config.toml
n_layer = 11
d_model = 512
n_experts = 16
experts_per_token = 4
d_expert = 224
d_shared_expert = 0
activation = "bilinear"
moe_layers = [0, 2, 4, 6, 8, 10]
router_score = "softmax"
normalize_top_k = false
routed_scale = 1.79
balance_loss = 0.00311
balance_bias = false
init_std_router = 0.0268
lr_router = 0.00104
vocab_size = 8192
norm = "rmsnorm"
norm_eps = 1e-05
tie_embeddings = false
optimizer = "adamw"
lr = 0.00067
beta1 = 0.9
beta2 = 0.99
batch_tokens = [65536, 131072, 196608]
seq_len = 1536
train_tokens = 465600000
steps = 3683
dataset = "wikipedia_en"
Below are experts of layer 2 (counted from 0) of a mixture-of-experts language model. Rows are named router (the router's row for the expert) and show model dimensions 352-383. Each number is 128 + 24 x the weight over its row's rms, rounded and kept within 0 to 255.
After each expert's rows: a language model's description of what the expert responds to. This comes from a sample of Wikipedia text that the model never trained on.

# expert 14
router [132 114 145 128 117 102 145 121 156 111 144 140 113 122 155 121 107 127 144 182 156 111 133 149 147 157 149 130 131 129 103 126]
It responds to: Plural or possessive s endings such as hers, trains, couples, and closing == or === of section headings.

# expert 5
router [134 139 159 169 103 127 142 150 118 121 140 125 116  98 131 131 152 101 133 137 114 143 142 112 169 132 134 149  99 120 103 106]
It responds to: Forms of be and was, is, also, month names after "on", and pipes between cells in transfer and tennis tables, such as 'being', 'December'.

# expert 7
router [ 98 104 136 144 133 105 159 160 164  90 168 148 141 121 140 130 145 113  82 130  98 124 136 122 117 140 116 123  96 120 178 152]
It responds to: Middle and final pieces of split words, such as suffixes and stems like fro'st', ide'al', domin'ance', -ation, -land, -son.

# expert 9
router [121 137 126 117 159 158 100 159 101 158 145 116  91 135 112 130 183 134 161 153 136 157 159 126  87 140 128 195 155 146 120  72]
It responds to: Space tokens, colons, hyphens, and range or coordinate parts, such as 18 'to' 24 in census ages, degree and minute marks, and until.

# expert 10
router [110  91 115 147 128 133 158 157 149 114  66 145 145 129 129 146 133  83 169  78 118 135  80 132 112 160 118 123  80 115 148 134]
It responds to: Decimal digits inside geographic coordinates, plus common name words like United, States, University, York, John in prose.

# expert 2
router [128 123  89 139 132 134  92 121 103 158 120 154  84 166 129 111 141  70 168 139 116  79 162 175 149 103 131 132 165 155 158 130]
It responds to: Bare spaces before numbers and first digits of years in lists and tables, plus Romance name prefixes like El, La, Di.

# expert 8
router [107 135 139 141 147 136 136 129  73 146 151 126 143 111 146 112 116 162 112 142 124 119 141 181 160 118 117 109 146 113 133  99]
It responds to: Word pieces just after a prefix, hyphen or first syllable, such as re-oriented, well-received, an-throp-ology, Al-ek-sandra.

# expert 15
router [134 126 140  89  79 112  96 122 172  89 120 122 133 170 152 127 124 143 107 102  99 122 143 126 164 130 133 124 157 152 143 115]
It responds to: Periods, closing parentheses with periods, quote-periods and line breaks ending sentences, and sentence-opening words like However, After, On.

# expert 6
router [134 161 140 103 129 157 103 119  95 163 151 123 119 104 151 127 117 114 108  83 139 141 141 151 147 130  68 139  99  83  78 138]
It responds to: Month names in full dates, such as 13 February, 5 April, and middle digits of years and numbers in tables and statistics.

# expert 0
router [129 114  94 146 100 118 140 166 151 131 100 143 112 150 169 130 128 127 132 122 124 128 113 120 119 108 148 121 123 110 137 162]
It responds to: Field labels and punctuation in infoboxes, taxoboxes and tables, such as Edition, Type species, Notable work, line-start dashes, Location.

# expert 4
router [136 146 126 128 130 102 153 130 157 130 172 112 198 118 117 115 123 144 129 127 132 127 118  84 121 124 127 131 118  89 132 174]
It responds to: Middle and final word pieces of non-English personal and title names in cast lists, rosters and tables, such as Majo-li, Vaas-al, Ali-bert-i.

# expert 12
router [ 94 128 124 128 148 156 141  95 121 136 169 139 121 123 106  71 137 114 154  94 114 106  79 169 139  98 124 126 146 137 171 121]
It responds to: Bare spaces and line breaks between table cells and list items, first digits of scores and years, and capitalized name beginnings like Leonard, Lord.

# expert 3
router [107 154 136 133 160 143  89 137 104 159 102 116 126 115 110 116  83 141 159 113 116 157 108 130  96 132 137 167 126 140  91 118]
It responds to: Individual digits inside numbers, years, dates and table statistics, such as 15'0'0 metres, 18'1'7, 20'0'9, plus number words like one and two.

# expert 1
router [155 114 136 150 121  78 136 105 129 160  79 149  91 150  88 131 108  96 111 107 150  91  83 115 141  73 100 114 133 147 112 123]
It responds to: Markdown table dividers, pipes and == heading markers in music and sports tables, plus digits inside years, such as 20'2'5, ---|---|, Track listing.

# expert 11
router [ 71 111 119 118 122 110 125 137 184  77 169 142 163 150 144  92 122 153 155 124 131 128 104 104 117 144 128 138 128 170 145 107]
It responds to: Running-prose conjunctions, prepositions and possessives plus -ly, -ed, -ing endings, such as and, that, his, rightful'ly', alarm'ed'.